python train.py --n_layer=9 --d_model=192 --n_experts=32 --experts_per_token=2 --d_expert=160 --d_shared_expert=128 --activation="swiglu" --moe_layers=[0, 1, 2, 3, 4, 5, 6, 7, 8] --router_score="softmax" --normalize_top_k=false --routed_scale=5.77 --balance_loss=0.00898 --balance_bias=false --init_std_router=0.0288 --lr_router=0.00114 --n_head=6 --n_kv_head=6 --head_dim=32 --vocab_size=4096 --norm="rmsnorm" --norm_place="pre" --norm_eps=1e-05 --positions="rope" --rope_base=10000.0 --rope_fraction=1.0 --qk_norm=false --attn_scale=0.177 --tie_embeddings=false --parallel_block=false --init="normal" --init_std_qkv=0.0456 --init_std_o=0.0 --init_std_up=0.0456 --init_std_down=0.0 --optimizer="adamw" --lr=0.00188 --beta1=0.9 --beta2=0.95 --weight_decay=0.15 --lr_head=0.0101 --warmup_steps=322 --schedule="wsd" --decay_fraction=1.0 --decay_shape="linear" --final_lr_fraction=0.0 --batch_tokens=[32768, 65536] --seq_len=512 --doc_mask=true --z_loss=0.0001 --train_tokens=271000000 --steps=5716 --dataset="wikipedia_en"
Below are experts of layer 6 (counted from 0) of a mixture-of-experts language model. Rows are named down (a neuron's output weights, with its number) and show model dimensions 0-191. Each number is 128 + 32 x the weight over its row's rms, rounded and kept within 0 to 255.
Before each expert's rows: a language model's description of what the expert responds to. This comes from a sample of Wikipedia text that the model never trained on.

# expert 17
Description: Latinate word stems. Stems inside learned Latinate words, often before -ed, -ation, -ing, such as ins|uff|icient, juxt|ap|oses, |equ|ipment, |serv|es.
down1 [ 75 179 121 115 118 141 118 133 123 132  75 191 133 136 167 151 114 108 146 119 156 145 126 117  82 112  88 140 151 123 146 126 151  94  98 157 119 101 151 111 110 152 135 131 142  87 124 147  71 191 135 108 117 170 205 144 135 130 144 175 115 110 136 143 104  94 139 150 131 168 136  61 130 124 129 158 168 126 125 129 125 187  84 136 129 186 198 106 122 140 180 145 225 131  86 138 105 120 157 114 100 126 168 113 135 148 153  79 117 102  89 190 112 173  84 119 143 152 143  74 125  91 101 111 119 110 111 133  93 186  97 130 152 111 168 163  64 160 129 103  87 116  95 172 195 155 137 181 124 113 110 164 110 147 168 102 146 146 185 118 122 111 133 134  68 144 137 141 172 117 173  90 193 101  98 122  84 154 138 174 137 122  45  69 118 133 128 126 229  78 133  95]

# expert 21
Description: Name endings in tables. Last pieces of place and personal names, often with a comma (-ington, -burg, -ić, Vegas,), in sports results tables and rows.
down3 [121 134 145 125 101  79 136 180 122 113 187 112 123 160  85 105 150  80  73  85 131 153 130 122 138 130  66 125 109  76 132 143 100 137  78 208  84 107 139  93  80  97 147 117 175 124  88  96 127 138 151 134  95 133 139 114 173  81  95 121 126  97 136 129 131 178 117 104 151 107 153  88 125  98 106 140 121 151  99 139 108  95  87 183  83 117 165 129  99 170 133 120 149 125 143 122 119 129  93 123 115 130  81 156  91 131  79  80  77 115  76 172 167 155  51 144 126 143 132 125 142 110 101 109 115 162  89  99 144 158 138 122  81 160 146 114 119 108 140  99 100 150 193 127 123 156  68 144 159  73  50  82  98 123 144 101  93 203 122 174  63 156 131  99 142 139 193  85 118 164  52 118 126 103  69 125 130 145 147 125 169 181 108 181 127 117 179 123  95  93  75  80]

# expert 29
Description: Quotes and conversational words. Words in quoted speech and titles, such as 's after It, "The, My, do, me, and the article a in narrative.
down0 [ 87  99 133 122  74 101 191 157 135 143  97 159  98 129  73 132  63 165 116 130  83 120 148  99 171 119  80 161 135 138 181 116  39 126  95 141 126 149 101  84  91  56 175 135 121  97 133  50 132 130 114 160 150 121 126 104  77 181  83 117 106 106 175  87 160 127  98 171 177 134  99 132 131 108  79  79 147 183 123 119 105 126 104 170  72 124  81 194 135 103 109 137 158 188 110 155 129 143 101 122 145  98  68 117 163 137 109  76  92 154 157  80 130  97 136  90 145 170 101 134 133 152 112 129 159  87 101 105  80 166 101 150  86  97 113 142  68 139 173  75 141 159 153 106 152 147 138  92  87 182 172 167  79 111  91  95  97 172 118 112 131 129 103 155 143 152 113 141 148 145 151 135 100 176 141 129 120 107  95 134 139 109  89 150 134 126 142 205  91 147  94 152]

# expert 23
Description: Prepositions and name pieces. Prepositions like by, with, under, through, and without opening phrases, plus pieces inside names after capitals, such as K|is|s, Ro|ose|velt.
down4 [171 172 128 168 146 154 164 163 138 143 110 141  74 128  82 110 192 118 119  41 126 138 106  72 147 115 134  69  91 137  52 129 145 111 179 178 131  87 124 130 115 155 172 138 149 136  70 176 197 145 144  64 138 132 110 145  76 152 141  83  89 154 121 150 126 122  60 140 155  55 155 120 123  84 126 131 148  47 132 105 183 152 125 135 116 140 168 120 144 132 160 117 143 136 185 152 179 113 158 117 160 120 122 117 124 124 109 133 117 191 128 187 113 126 109 147 101 154 120 133 170  79 143 123 149 105  80 174 144 118 184 144 114  92 105 137 102  93 142 107 197 142 140 210  81 139 145 125  62 160 136 143 152  99 175 130 172 112 128 128  92 195 141 199 109 128 160 137 118 101 120 143 157 137  96 153 136 159 105 160 140 153 124 115 137 167 110 174 110 182 126 160]

# expert 0
Description: Infobox symbols, name fragments. Odd pieces in infoboxes and tables, like the w of www in website URLs, ±, km units, table pipes, and fragments of foreign names (Sw, Pol, Gl).
down3 [108  72 157 124 133 180 160  82 194 134 133 123  98 124 153 168 129  91 136 101 166 101 130  57  94 120 131 172  89  95 137 120 179 168 142 154 132  81 110 152 133 148  83  88 176 114 139 121 156  99 106 164 206 128 118 164 133 166 115 129 131  88 133 140 115 142 111 108 116 158 143 195 102 103 116  63  98 138 124 175  53 109 212 120 135 150 199 151  90 111 129  71 129 192 178 163 148 150 138 103 109 165 143 140  68  94 134 171 170 120 142 165  81  65 110 125 131 149 113  86 160 108 108  74 105 143 136  82 120 140 133 154 128  63 120 172 138 161 134 146 118 100 127 148 171 174 161 138 129 142 116 154 129 141 148 121 183  72 156 149 142 138 186 123 148  74 207 140  71 124 123 180 114  87 172 114 137 130 115 147  71 144 167 112  98 134 150 146 140 155 124 115]

# expert 25
Description: Taxonomy list fields. Field labels and words in taxonomy and infobox lists, such as Type species, Order, family, Coleop-ter-a, and coordinate degrees.
down1 [106 168 138 160 156 135  70 173 124 124 137  97 151 129 111 121 133 137 124 137  88 161 103 126 112 147 164 167 118 204  90  95 128 169 104 142 136  94 131 129 135 144 149  46 102  79 125 118 188 104 163 146 140  80  69 138 141 157 104 158  98  80 156 177 100 112  93 154 132 139  83 177 191 128 131 159 170 136 106 121 120 155  94  92 116   9  91 125 107  92 113  83 174  99 168  57 165 147  93 147 135 178 100 163 140 125 147 146 147 125 173  84 140 131 116 148 164 216 134 113  82 164 137 145 203 164  94 155 111 135 171 123 138 104 133 133 149 136 140 128  87  63 144 172 116 178 136  76  79 128 128 138 129 127 118 126 116  81 124  74 153 101 133  82 111 113 121 113 139 113 157  83 139 124 128 137 145 106  91  65 144 214 149 102 158 112 147 142 172 120 117 114]

# expert 3
Description: Possessive and personal pronouns. Pronouns, mostly possessive, such as his, her, its, their, him, they, in biographies, often before first, own or father.
down3 [ 94 107 116  72 124  82  78 158 174  99  66 158  67 129 125 104   5  54 150 159 172 129 164 130 125 114  95 102 105 121  84  69 145 111 126 137 141 101 123 141 132 141  51  90 175 126 101  75  78 140 110 132 152 109  98 101 102  91 127 116 165 129 153 152 142 133 179  97 150 164 145 113 108  74  90 126 155 113 124 114 138 149 118  97 135 169 130 145 123 118 134 124 168  94 184 118 104 164 202  89 150 150 118 155 133 152 104 150 140  83 160 119  93  91 143 173 113 146 136 136  38 172  70 137 146 152 114  89 113 133 183 121 120 126 144 109 181  74 126 138 141 176 127  91  92 141 109 100 128 156 181 154 138 132 164 128 127 158 188  62 112 157  74 137  91 162 112 101 158 102 160  95 148 112 103 145 110  48 173 108 131 138 105 155 154 108 101 128 142 143 131 147]

# expert 24
Description: Sentence-ending periods. Sentence-final periods, often fused with the word (s., ed., ).), plus heading equals signs and line breaks that close paragraphs.
down1 [134  93  91 127 110 101 109 125 103 108 128  94 138 171 126  62 109 108 160 179 113 156 124 102 114  59  87  95 113  62 119 175  75 127 122 124 130  79  56 149  89 129  94 123 116 143 150 130 111 108 153 140 156 177 106 131 129 135  94 125 120 113 153 131 141 141 140 142 118  78 133  86 138 121 141 124 145 166 142 110 188 110  71  81 103  93 168 109  95 163 154 177 141 167 156 126 102 118  90 152 108 109 124 125  64 119  72 164 157 148 117 190  98 135  82 127 154 135 141 118  80  64 137  82 145 132  97 136 127  72  98 115  46 157  91 173 161 110 151 154 131 136  48 148 117 160 107 120 143  95  90  50  98 105 127  81  80 102 164 183  81  78 123 147 105 129  75 123 137  91 123 138 106 138  79 200 182 185 169  95 137 105 180 166 138 131  95 118 145 173 111 132]

# expert 10
Description: Capitalized word starts. Capital letters and opening syllables of proper nouns and words, often after table pipes or New, such as ro in Northbrook, Don, York.
down4 [119 137 143 112 124 148 148 176 155 159 149 108  79  76  92 117 131 117 121  87 161 153 100 119  89 109  63  96  92  88 184 107 134  89 113 204  92 135 151 127 113 143 117 193 167 186 167 111 163  94 151 161 109 123  94 104 182 100 115 146 106 132 106 152 155 169 163 128 176 194 169 129 146 146 144 153 135 132 116 153 106 114  97 165 105 163  72 111 148 116 147 125 143  98 208 175 154 179 135 172 120  49 161 121  99 111 129 139 151 111 176 161 117 178  17  81 138 107 154 124 104  86 143 104 160  99 178 154 138 124 140 140  75  95 119 132 158 111 149 173 149 152 145 134  74 168 142 140 133 104 129 125 134 131 170  59 100 174 120 127 163 123 171  83 186 134 126 109 194 137 132 107 122 111 163 132 140 177 123  91 152 117 122 100 103  86 158 148 138 107 187 172]

# expert 11
Description: Mid-word pieces, weight. Mid-word pieces, especially ight in Weight or Weightlifting, and words like end, rest, wind; also Thai byte sequences.
down1 [149  78 146 188  95 125 131  96 105 113 159 119  84 133 119 165  53 121  87 167 186 135 106 122 113 126  94  97 113  94  95 115 135 101 144  99  69 145 126 123 173  89 128  83 111 149 118 209 106 122  91 121  59 140 135  84  88 180 163 120 138 122 177 162  97  96 114  82 116 127  78 202  89  77 111 172  71 126 115 107 119 141 109 141 113  93  75  77 151 132 113  70  81 153 130 122  77 117 113 140 115 132 117 155 139 101 155 131  94 131 161 110  93 170 105 166 139 127 122 137 183 123 147 126 163 233 123 163 117 118 127 167 161 134 123 125 187 125 117 163 132 101 115 160 163 111 156 144 118  93 158  90  97 165 123 136 128 140 156 144 166 146 104  96 210 143 129 149 118 123  88 167 123 134 112  70  80  91 138 118 183 118 174 110 128 184 125  79 137  56 167 169]

# expert 14
Description: Common words and nur/mur pieces. The ur piece in nurse or murder and re in extremely, plus function words and adjectives like of, same, different, similar.
down4 [107 129 107  79 144 154 129 183  83 108 171  77 170 133 149 119 150 161 206 115  94 126 109 128 105 136  99 125 130 100 134 123 112 147 133 134  70 134 157 107 123 110 111 157 138 108 185 115 103 125 102 107 191 135 145  70 123 136 146 125 114 109  80 102 139 118 130  97  65 122 142  84 141 159 189 125 172 152 127 135 168 164 182 131 125 118 146 167 125 129  99 103 180 154 194 125  94 162  36 173  88 189 164 162 141 163 152 104 123 174 161 131  86 116 129 144  76 121 127 112 159 116 118 137 103  99  98 124  90 130  62  98 138 107 141 126 129 130 153 114  79 158  50 151 138  79 137 115 132 154 172 135 114  92 146 137  91  77 149 111  23 133 157 134 117  89 108 209 143 109 130 104 199  92 175 163 123 128  73 133 118 186 175 127 119 173 137  96 126 107 100 184]

# expert 15
Description: Section headings, academic word parts. Closing == of section headings like See also== or Early career==, plus inner word pieces of academic and institutional words (phys, econom, corres-p-ondent).
down0 [110 154  82 163 113 150 146  61 126  95  65 156  60  85 107 157 139  92 124  65  89  77 159 148 139  86 130  84 145  97 131 156 130 100 104  72 105 110 121 159  93 116 114 143 142  86 102 147 117  34 137 154 144 191 148  91 128 127 123 141 127 127  72  54  90 140  97  72 107 107  78 118 117 103 135 114 166 103 124 113 143 169 173 137 170 112  90 143 112 183  95 101 112 111 115 145 182 127 135  95 108 134 110 134 150 145 175 126 146  82  90 125  88 123 112 145 107 120 174  98 118  76 119 157 186 178 124 156  77 138 115  88  44 126 102 202 107 115 155 135  89 104 135  92 152 124  93 124 137 107 107 103 159 205 169 161 133 139 125 144  71 108 154 127 113  67 140 152  95 190 118 188  42 121 137 137 106 119 112 155 138 118 148 161 131 124 102 137 158 141 123 105]

# expert 30
Description: Ordinals and quantifiers. Ordinal and quantity words after the or a (first, second, other, most, next, top, every) and hyphens in compounds like three-record.
down1 [117 123 164 160 118 150  71  79 105 140 146 170  98 132 127 139 139  87 101 169 126 135 136 165 160 134 111 135 105 137 122 170 128 164 134 167 112 152 170 142 193  75 129 190 129  95 125 167 150 148 187 115  99 188 140 180 126 154  89 105 167  68 100 153 159  56 146 144 104 117 139  96 105 120 173  86 143 140 184 158 181 104  94 200 126 151 154  84 160 144  80 182 132 186 127 152 130 100  84 117 133 117 155  89 108 141 132  67 169 116 120 148 139 103 127 159  78 167 178 162  77 145 160 101 153 141 144 119 126  87 106 198  59 131 129 173 135  91 118 156 176 156 100 136 121  90 108 107 106 135 122 138 173 125  94 174 153 161 196  90 171 187  59  94  85 102 129 108  87 135 141 155 162 134 144  99 123 160 152 149  93 116 139 117 107 160 148 115  83 152 157  80]

# expert 18
Description: Word-initial fragments, music releases. Opening pieces of words after a space (sp, ent, inst, dep, ch), frequent in album and song infoboxes, plus the and table dividers.
down1 [147 166  69 175 154 140 105  98 140 113 155  93 215 115 165 145 113  85 127 138 137 122 113 112  79 169 142 134  92 109 140  96  70 122 119  80 114 132 144 139 124 181 107 137  96  78 122 119 147 133 167 116  92 119 150 112 147 136 102  89 154 114 104 113  91 184 180 175  97 133  76 115 152 149  95 134 142  65 112 117 156  80 107  98 155  92  71 134 111  84 155 111 112 131 125  98 130  68 113 121 206 121 137 143 144 191 156 107 130 163 180 129 141  98  99 144 117 121 151 110 116 184 111 180 117 142  73 158 141  87 110 100 185 165 145 134  83 161  82 152 110  89 151 126  82 111 168 100  81 134  96 146  89  94 170 138 154 138 137  59 180 136 181 109 110 168 114 183 181  96 159 155  94 114 170 163 197  84 138 166 142  83 153  67 149 117 115 166 141 171 114  95]

# expert 28
Description: Pronouns, naming verbs, the. The article the, pronouns them and themselves, naming verbs called and named, counts like two, and m pieces inside names like Brahmo.
down0 [ 66  51 145 175 139  79 159 130 161 170 143 143 129 149 131  99 116 129 147 217 124 175 103 150 147  87  87 134 110 131 163 142  89 113  90 119 142 135 118 129 136 119  90 108 109  93 176 113 114 106 184 139 120  78 111 138 109 142 139 165 101 128 154 120 119 143 161 148 159 123 157 142  73 112 154 141 132 100 117 102 124 130  91 202 129 159 119 129 131  28 130 134 135 186 210 189 111 118  86 154 102 144 195 146 157 115 113  78 142 161 123 129 104 166 119 153 119 147 139 124 143 157 118 105 138 170 133  84 112  81 160 119 115 126  88 112 119 129 142  89 115  51 136 111 120 161 129 178 133  99 104 174 114 106 144 157  82 148 132 127  69 187 172 164  74 152  95 175 137 192 113 153 114 126 169 103 152 120  93  68 103 114  82 119 174 169  61  85 144 148  99  56]